Weights of a small mixture-of-experts language model, trained from scratch on English Wikipedia.
Size: 12 layers, 92.1M parameters.
Experts: 64 SwiGLU neurons an expert, a softmax router, a shared expert of 256 neurons.
Training: a variant of SOAP for the experts, 576M tokens.
Below are experts of layer 7 (counted from 0) of a mixture-of-experts language model. Rows are named gate (a neuron's input weights, with its number), up (a neuron's input weights, with its number) and show model dimensions 384-511. Each number is 128 + 32 x the weight over its row's rms, rounded and kept within 0 to 255. Numbers have three digits each.
Before each expert's rows: "mostly gets" lists some tokens that are sent to it at least half of the time. This comes from a sample of Wikipedia text that the model never trained on.

# expert 8
mostly gets: "–", "{", " ", "    ", " MF", " −"
gate0:110133083110112097140138127120119167125153163124145073126106136131153128111176112155126125142167096114096129101156130115139105170178130081110175145083113138112081164156141118135055138110174097097143115074099136089150141109105145115094071147089173176140142118085095149147103123151163098121116119125112083157093143188081126174140161120164146130084123112093146174133062159115080095120193
up0:138135218041117124154116159111116132125144147180088084125132141103125108111106162132127150134118114153114072142141148172171142112156142125172098159168046130119098120136120149139067176109118187158108106142172175092141132159153118120140122178073133114104126102102156114162188105164105171102089080148132173141142115100126158121079093193107180146169138064113128118117181190128155134102117

# expert 28
mostly gets: " \"", "In", " During", " Mid", "On", " In"
gate0:174081099135095129164165112112112128132134128110089114064054153157182078114087112151151154124121197155124115147106144102121129074113169121142133193118137145130172097138116087115114114175096131164121135083094131129090123113147126108176188123131141131148139087129085108137118171100189101131172169110142189123090127155133085125076169109126177196117128200137152084101131123088171152108144
up0:112145118177109141103147107091127191126146129134154162140114107147111212163164163158165123110121040048191156043069168121141081135183129139128121091105129153149137178127118182121144205132190085089112149113138174174148116153078133105091099103096117135130137135189166106126107161121053111168130118115113129090109165112144192098113142093117083089157157092109106133152131099064168139195131

# expert 16
mostly gets: "\"", ")", " †", " Jones", "\")", "”"
gate0:157194140098130153148146107146146071064148147094112094142173138154098100011157133178100096111090121113135123111119121143105152125182120129161120128144123091102187124134092123069109141158157131138139142168204123109127124096122128150164156165168155163216129182164117106164148061161149154089113110132116102174110113131090118059093153180147127099126099093138134116119111074101120167067125
up0:118164175137101149112095147102152162132064104180109142140113085136138081203153051116125063100161048145157138094085096116107139194138127175109137132153154099148093162119113125105097116108183141097105172163163170127163087087093144087159140133129128088119102139106142085127095111138154140108153155177120108069157091144106178127105129087117058102141162178148098157122136109208142090141148

# expert 23
mostly gets: " between", " including", " of", " include", " for", " against"
gate0:166149086113073169135178154106157128120120131148172161158125147103135246132121124150145133136129199118154094127184071057169125127082144106168130162155146085092099116085226143167071101129055130155142133143112127102116162102119195124175189109048138151080159102178141137101140148125083135125061106160138151125135133113100148093131162147114116129125174106144137105144127144088138135131130
up0:169176102161116125132128174112096090159114085128190083157216098106131193123109066103138115181173160181142113136095111086132149163119134128169145167179156137135138196125220146161085099135048121136145061101141132127105125126145159128128219091115120197111137111144115156070114148104129131147129111156166125126182144182104156125113130130128120101084163144141110145130179113121091166130158

# expert 29
mostly gets: " his", " a", " its", " their", " her", " an"
gate0:172169174124119141088168148146181076144155133113126133139160162146116144137101138123105086158151144160121126111128135161107158059086140156189147070113137118103062135174101177069164182152077117115149147136142136175151139151135187152108131136102151152102119136157136139154122100114071119063044088152170112086117085133145170186116139104111092079172106063207114130153140142112153119111138
up0:087129084150112120171140127085070170125129115144104129138137093148104100134101140144089129087065091073084133165179145106133143176103133186070148149136070150135230079086123071124053104124187140122124114154110121053137063079080095108125123141143171139121139112116083114090084128136177134148187141124142095169117189132095116103086142129163128118110169179050130087137143094153129140109157

# expert 2
mostly gets: "00", "%", " million", "16", "30", "40"
gate0:094157094102107080096165118136062149102187155116125098106082127123116115075122168134133162104100163127111182110124142143090100095132157169122066063112123115054100092148123090174136132105117166073111083127128135112167111183152109183125125082097151125144071154127122151133119171177169120070117135134166138104138171157130181131135170103135121120153138119108098176151118210181071145076121
up0:159087134134082134110126087172148146147143154076108084125065125061133153148136123087048138143073111116128154154101108117138119087087091129134131080127142147156107100156142097103104136075128159147156098153144109132152079107110152119152180098119104140144076135065095114130133107113155110099148106118144134123110140100102125142132169100206096114096085113150178211082110142117091165144133

# expert 31
mostly gets: " town", " village", " station", " south", " city", " located"
gate0:135142116127101146164119111139136156166101119186115150103171128084109110096146173071093147128109113143080137092078129119143141126106145142157114131103204096157128153131131018070114166141092091120089189140099103092118123132120179099131094099175104113089141129178160119078107146138136146095109132124072101128119126122111148136134097140101141130082058148139144100139095067161158165104087
up0:067057091105165158101128166110106105164114062096090136122105065065142174155103123138180045099140137059101132123127155188076087174154155072164111101115107125152083196164105158123061058145136145154162130130133115158162102215145103185120058093082118158139149071136070129136133152135158049111162145115143155090136108125129182165137144126149180085083150175137093156149185136181079116182143

# expert 14
mostly gets: " the", " The", "The", " his", " their", " this"
gate0:111135124114124138122079162103150115105167106102147170135155170168107113143141130091153115134174128166145072186072112058104138084145160130151113094048100117165109133099206128139097084098093156048090153191127121167123133173159137141238133108131143117119119095164131138130145108083180205122100177091130063086104146127193137158129130131143118155115129054113137077115120169097094178151171
up0:187122075150161102092078130162152103164121169109124123167124133181120111159131203116122143053101146070087140127180059132092200114149168104135123144134115152116129101196119131139057176177147110137106120124089144092172126132128148075171147144119121135143090167123141176131136174073125132097155134111138186114150128163153157138127163068151118162196175074124142132124063155104196148097176

# expert 36
mostly gets: " well", " not", " However", " help", " age", " present"
gate0:070167113132153124138117105116085146100137085149154122144080169109084154066173103080136057125149139086136106115080156093155076075133122135095187078063085097142103148168161063180109139134073135136145150149125119181137150173159140145102128157073088118143152148119115166175105127095175126134203172183120163107129113101158199118091120165179108109158094104160103129157171116116150126108117
up0:129087132133107107155160135111198110154118179100078126122145107147154100117106173144175190096127108178137145098174089145141150170112118091168123173151143111131158166105115193054150139145129140098184109112148105019134124120131129136172102086136153136159152113133164124154156124186168083161063114115162116157127153114114055166128097115141185124133161176107158153123120170089176104162133

# expert 15
mostly gets: "yan", "tz", "berg", "och", "č", "ley"
gate0:143097086119124151134147131142148119126141127150169146115121129129039161153102102073108110106147146069137107123091169140170103096152144061134113112166138074145103127151130148116140128118136117138102109134140145162145140071159141165099085138087123100098089123140184115141144082072099065112151068091142153144102101126121132136196124119129113116202108171084166098158127133112147078121115
up0:086113173105082066123140135078147087092154111131115108103113085123143113108146136225147141147133117107129127104216143176110171141030159165073105177091130114104117127080145120088123170128142115127154128131101104120075170192104151071114128130172147122114135146146065109173131165164180210082147154148160144124098146063137164142034191150114125147083140119159065163123131161143149145163159

# expert 7
mostly gets: " President", " William", " Minister", " June", " Historic", " returned"
gate0:113078102101165086121123138152160123055217155102153143150124189112146122126102129176083140127155127169168169093110152180111175133119098138175167176151090144122125144108114130130176151137112143128145132116126109175135088085149093180129118141139113106100084129168162124156129126163103170113141161135121182128127211208114202155134127137107148146138085072070087154080170129114081130105170
up0:115148186195101126110126108112112146167056150171105096117123085096105081126107124086149066140142117135110082142128172091167123138099168117135101099099140082122125121093163106101118083121139123115137134142084146118107135152088096087134139117172142159212155114117105123090119120134158127096103125105190168123076100111171085073119116134136122073125191136190135096172109145211104083141110

# expert 26
mostly gets: " album", " film", " music", " vocals", " song", " songs"
gate0:132115150078134129120098129153146135115115131085102105100155127105094121094145150150104084123127119092082085147128132139110080177189097089159131118107128111132139176100114132106167155142118165111212177160138175115208091114100177087136104102105111101135089088123177150191119131140152146106035130213147079076167094163147127068156156129107206151101172147143134195186128108086171146149121
up0:165083120123223161161105144113170099129116159070141089191115132133210148093130100111086108155164085137132113108119174119061123085160100148131095108167182130127127142133152122155132109123122146128123130162142153102112116087100152126154128148102096150062175188160102119130135137000088119155114126120130159106136094107137121109083131112182114141066123147137111096109083138094077086110148

# expert 9
mostly gets: " 0;", " MPC", " (0)", " 1;", " @", " TBD"
gate0:153118095108092158147118095106127097109156120033143159114123107119124195070160198122066139110133120155156130058104115203156179089136165108098090161100161088125141118116080121102089187173121099199119109121104087133123157126136188199167169108104160113081158133127128139146136099118119145135132131145094134099108153094117093109181135095137121186122101201116139154131152150113126123076173
up0:083182144089094052099110145141209176131117097154141131138157198141193104158098136116174113151155076151084164089162114073157074130154067124196121075130152149132172094140167145084125100156127125138159131179109112113123094099204027126120105099126136168152089077164154097128113090128161134087083106071166082121123143169150157171072147109154105147090133114109129105133169094110150126136087

# expert 35
mostly gets: " another", " largest", " wife", " same", " century", " father"
gate0:110104148203152116152135187129195143098144119104141089094159170096100150131117113123069135118101111092097134183130164121158042117172107164154169185100069106133070123085140075069070100111105115074127151107134149114171184175087124151086095124134137138175122140178137076123102143132114151091150150128138145120145120107073119167121082144169100075105149114146160155104179118131055144151068
up0:095138160168123131176078145126205086057131131102124124108107157096099128134147066145118127076101130102124112168140146103190066103134118149101143093136085214139116165109163098108100109069107138131103134098097164127163115202100081101087066124137159136134128142179049100059054108150088140135158155127103119115126166122116102177138130147132103094155153122182160187099148097157059156119111

# expert 39
mostly gets: " local", "’", "'", " social", " military", " political"
gate0:113094031133140166104180143151128137174082147174156173177090083107170079135112102120080131117144156112122059136179094129153100116080113079144127186164099130102100166092163113114119109180101115116128132130081126127191148119091089080176127115150107089115130111144192142183131153115127143192129100088111118129175125112121200149075122138118122153154138201149125138137159135107089148132183
up0:105137147128154137150073158081156136092160122066101120097146147140085156079140116151130173136153102150173155121152142101095107140214161185118147098090096146138156092158106114151114157140128140138146169139101094160126156161115127113148158154152183131161103111171105087063157076182126131116107120159113144140115106121180127157188098067136134118120102111133150098153147088139136111109060

# expert 10
mostly gets: " Succeed", " footballer", " politician", "Personal", " ft", " coach"
gate0:154102149113147134108163140152124148125161095169150159108088130112140036114110099190082177130089150148177056104137144107098124097126134028140093107108133067092118145053128128130067131162101143123162143148200086166196113113159107141092117183153120108137118159174139126119182075113104094100090073120118158138137102114143152145125134126077145147083162150123175094121081193079096186128181
up0:102140117104121146118089112123129097100167140140145194096166169179179155162157115085121078128147154173057144166164085186224126175101167155116134105121237078188127160097113145140091135075097120188122094131055134164142147156155125090123133123122137085175087105103085163134147167120147142174111151169126068067128067128133081123142117102166145120116163192173078176161134115111123068124073

# expert 0
mostly gets: "---|---|---|---|", "|", " League", " Cup", "|---|---|", "|---|---|---|"
gate0:124177158058143168157102135089151128107068076097119159082106176130119099159064056118144219072172051146094112156162143090104130145115186102202168091179122153148156145121103082145103142155143068079126089130126132079063152166117126153142156127170054136067092157175079117122048112091108150145080100159107114141151148073145110122088152131108153110157110140149116097131097044105073235118094
up0:184079104109075129158104143096156135100103122111076149091061115132197087108054101162127122119116167119227132162118124129091136143126096147131149113163071108049186114164157181127111209096094170152102147130146145144139108143126112121143093107147147121152147109129152116173140193152082116071123081137109088126058134159166144137086130108072132116192092146119091150098112079098125099126136

# expert 5
mostly gets: " MPC", "idae", " Species", " Binomi", "Scientific", "hylum"
gate0:120163068068143168134153125092104061118152113126123148155148082205192131116168139089086126114055149141135110157134134080132147142137154126123168063118088143137079103118068103093159132109181055140190151093138136193113096122090062117165138133148155207122084162177130101129131077170142124151128117195092123137138130138144110196148097138141157105130076158158155141091155152158177162122133
up0:061135141124102053143124151127127108120102112246168116135123139154076095124073118085129127135176128077068137133146183114154091137141075098130079090121148116122172137157240122175161080105106156087121109110118155116098118117166114135131136102099118097177148169104146134138098107104099124111107119128141119126111130128085107129110122123086062140094163205187152154132146098160137152148121

# expert 1
mostly gets: " species", " Genus", "idae", " Italy", " Japan", " Australia"
gate0:136134150125081132068126182160068107067090081115091119191074134137070095148137114156170126070154140154124140124157154164107128122112105129120106150195124128107145159104115107120091121107095112086118068100165171125131092156084161123108177103124093166120103068146111101065164119110108110094093148114176169138150101092121112152076155098085163125119098083077102170082195144105122086187142
up0:141096110171189128131102079151211158084201108083106168061134126188134150128107154094199126105139133125095136194095133136096117139189086133133129138140147091144132173169188149130137126094156128114109161165127094187113154106085145088127108142181148115127143066116215161155174134120156176148089150089085116153156169152137145097161149140123150077125137072149141111084095118094172107106158

# expert 32
mostly gets: "}{", " page", " ISBN", " vocals", " list", " southwest"
gate0:098047103127073135148123163094127086139198118098146109121128139117148178130090126075140052164080107129156117123146118131071107052107134111105161109125063064134112062116151140083100111189105141099109145140170141106089147106157138065083079087162122120152116137104169139148122119177092127150120170107170077148149141111136124158114136146135158160076127140129134127182108120118129163163103
up0:088159207151134162144153116149139188100086117129120109132177103174093087144178163112122163131144101172120203123125143096199131150148132130090120144143156177122089140138124082131110157096157142134174129175100115077173146125079057152121191128125146125087163141160074093141119145088088163125126089123161135105140135108154124141116123124167138131136128117094166099144183139133094128109092

# expert 21
mostly gets: " Coordinates", "aged", " sq", "born"
gate0:149147137069116143147133107060123158179139111082175127174120158087171119088148158115121120087182105125172134168087153090156119183142156107038117106141166080124119148096099052108182110097148189188124146093147123169189097095154141203123164164090151123144171114141107200142114132088082127130081166146131121169147134179136149107105075155083182081168128124117167092133160098130142139126198
up0:130102098154115086138164161133130104091117089150116152100150118169120158153096066183126096158042148126091121085171161145101114084182076176185148181146112187187095144110156163140109140151106081098106149182145155116118143106094141068109101127142136122142113138083135072092130145171127141148172082089120113061065147126114151131134193092181080210101147164122084111092136151124148152143116

# expert 13
mostly gets: ");", " Coordinates", " Born", " Died", "Scientific", " Species"
gate0:141146111102122120183104204110088137117136201131077195154144175138123180101091112124172196123116112106124086107134134116092151108102094110083191190087135136169144071112080136140176068093121146100092088114108098152110113125089134141112074147142079168112090157134132098138163134107119155178142109140131130144098100103110104189122069154102119112079140154158051112182128151117113112206119
up0:158099090152083103160101092204112135104113116133165148104137148119139168072090167085136125096216158109080084080100131142117119124110133077141126141092131076080181137125052103129171180145120101151135146142183107107134183182186158124157174155148110103217093097145144127128134132115121168143137068120151173096152139111132192175144112074141189112127126145169129140128206106166089065162130

# expert 11
mostly gets: " used", " available", " taken", " shown", " required", " built"
gate0:108126127125151123132118136127043101128170135125110190151130149087074131111123093072114085172098092096149124146153115176130091115135095152140189108125123121118114114123140112145109132116105156157156121148128104158064090082129108125078132170105101152169100122095048108111083130121117055141115139141126109169083090093172144103151162114123128096050149148129135157116191167135148115153114
up0:140123119087135126145135120140056122100131131129148193148148143107046137125132089081130118123093066102169135138194114155086109129158102173195202106128068111094105071120149101147127117075144107182122113145187130169076102077103101111069155166141074143130085153123083100150089090130136073121122114130115112201149100068172167083116147098135142133081147135135119145156139139145135140163116

# expert 25
mostly gets: " are", "See", " It", " is", " were", " was"
gate0:120114110122130119185162158094108152187153211135141088139080083111139145053170127140137177102114115114079109159141177090114174105160213102147154126126113158153126149153128132097141113140100161116130066176073130144090159140134127169181112218144068144068140190131131133169093097098108151126156127171045105148148122124170121108158192170100125109186109107105078168099156070123152128123093
up0:172103116115106106159165141093128166122157161132134100073139131179052079121095134148098159164080066138143104142127126053111138164178151112131132156053116159149158151143185139088165088106116140135147157153103168152113125102102172129181109176163131139135129162090165117169134097079104097174177123102057080127141138108112130151161158218132163123182085101105121097115101106117187140179120

# expert 34
mostly gets: " William", " Dr", " Ben", " Mary", " Peter", " Tom"
gate0:115082148120132170156138123132146169089091100064136167166134133178147092145136161112143159128154091108149077077166199160145116175081087123135088150190142116106158151109111113184159116122126086151111129146107119101162151100075146139104100122119122085115048155136182172107164106104098167154156130093139121143107159105163145090125128136120169172157190124075152167117086118184195115145138
up0:144127147114104155150165123129138135140186100152155162092139101104155112144140132080106135175113137147069046164151133107165106141108168094101100116107114195101118080131121119143037138121177171123142126053143095132053126103094079159136079108148133125159163129119077135139132116152138153129103087146079165116127083152147142129069198143137120150109078114137130126118146175083110126110126

# expert 19
mostly gets: " York", "wood", "ville", " Washington", " Jones", "ley"
gate0:133085131080166104126170149177128166158069147111134103087113143148084138164177149157061175154118079141110147157095133157244099108140106126048132106065097112183162054111079115041161079091118076177108177112151125102103135130179183099046159134138112148144121125106123174122177155086087180136169146145095161089154093120109107151144102134171157168107111149067097069149116135109101143099130
up0:122118122144172132134164124164110157147101129106122137123180104108130141108113177054119174178124129096108141156117103146154076103204082151104100142126209096155155108126116147062143188078104172134113122121119091166194157151120149098095188162152153134123082120144157142088169197089145098120116152172149134100174150159133065148129092150143066167099049190169148107175126118135130174123191

# expert 33
mostly gets: " University", " School", " Church", " Institute", " College", " Festival"
gate0:177144134123104138103151062124156185166110066199200102111128097126170145135154163051051112169157104123141150121135085105174168118153112085078125093120182131147160168129113063095130135089125074118152147170169158085158126123084110111205143072135134143129053106109151129112114108134089135073088091118079103134161106144103084142102122085132074123126107147141129130124122070095103125074103
up0:146112140131135100172125218116096057104126144061083136146129125117079138126138095184158137097119149105112050113107135128125137143071177139148144145125058117103096108123120145182106102184157143117094129080100091153109156145170133196075105175079113159077196090161091148138164143131162123150116173100138110140055152098119137124119147125100189110138122122118130101116141198119141112172132

# expert 22
mostly gets: " Coordinates", " Prime", "Re", " Clade", " Free", " Country"
gate0:159109145070092093104203176091064161104083106122132059085107077163105082116117139115135149157109170068130182160101135133106143075128113103079117084106138068143103122123098127140149143139073112181113185121135058151086154169142141131195157167127164114146076140178143149106115158079136102095120139146104098152135096161070186086103058070151045086151121114127099107143127123174067117127159
up0:074157152145095147067096060112167110177117151124126172151118152154152092095089116142092137156120154153119111093168180067162147150119110113139177129152098206135122149121147121053169132097110107120134140085105186100092120076095102063136110099138127089083180096095124122128098098138106187100128139125114155119114114163149104162089123124170137158114116153148142145162078119112138155129092

# expert 24
mostly gets: " during", " after", " when", " on", " for", " against"
gate0:091083116153073148156181133096157142077100045148151124165140135108099158133131115122116177133128105110126129170149161096112055085091135117116138095088135084127134126137087158161103155122181140062124119139160152110097124093051157135086176101163099136127093120111111164068142121140186092128163092172162136158089130126098135154088118143129135174121136158138116142084109103168177126090072
up0:110128060157128212136145161131160122135130138117150145145152150091102210162096142108089123098124100171082104141122103141121107126059138192144084098115091051150119123102132115159086153151101123110029119115119093168144180057124140121184125116123082103061150098140116184139141156091140101119132102157105098189099087073074155137141110148151136108094075092153084168127175110091151102091084

# expert 20
mostly gets: "′", " K", " kg", " lb", " MPC", "CU"
gate0:153146150118151176126158172127145157128100183071075155099080088142126165113095110086103141177121064136135103144077096165144100063133082110062104134152136133081137192076068140098101122120157123127105151075152161188177180119069142142094150096156130148109100115161140118107116162147074151149148160176144140104160079128222082173082072107121174101076102144133103109105166124147127147139090
up0:128145146090086127129152140135182139122142073120068171119113140061137134151137129126106136170167119145142135090140096104148059112125116171096110176099124129110153129156196082093124114142130103152115108094080120147154114142082224129130105184180131141139136094157159125119157089139124115156185145079112140111149089103148136147111104138120119150169146107152200134157067070164047115142121

# expert 12
mostly gets: " Li", " Mike", " Dan", " Ku", " Cap", " Mun"
gate0:098162096123145118131068133107167093107101136110095158163186170104164097104165109096044108116137104095102134077148139176114118111103135115111150085141104154168116127102121008143147127086107105108093140082122064164119158082135196176188164110207106155100074137146091189124132134136097136099151101090118130105118136158124103136144114149129139124109135156155078186158109154151137096160147
up0:081134077114168100170134113174092166082167115155161166150098099180178121132083125150143100151119125114127107165108100147118108142165089149183119196131122131088168119168102202113087110160109105151155090136119189121123133116134174113135072127114129111125138106209235144129090130097092178107132134113137136152151124110158099151160134139117138159117138127128123056126146115130157102109135

# expert 30
mostly gets: " work", " government", " building", " development", " service", " children"
gate0:155194136086150131173150114110106081193093108151136133099135112081153096126134133125126136139100126103109101143112163146082180140123122165123171082157153140105118125096139094089108161137133137109116134135098078131161081130071114117152091143094118117182135136178160146164189079152142135108156181091096114108124138190219134088127144140195097107089145165180133118057112145135127171077189
up0:077155154118196126128127094184105131129080117110139111140144104086142092128151106120146126082119111145119127159087178120112155125159128100137140139098100135112154176181150124093106142210144117134155151153089079194117096110140137113114148121127091165110088155132145149166152104153156085069120136093175105122156179137145173126107118143228082187111150126094196155078119138125136090157185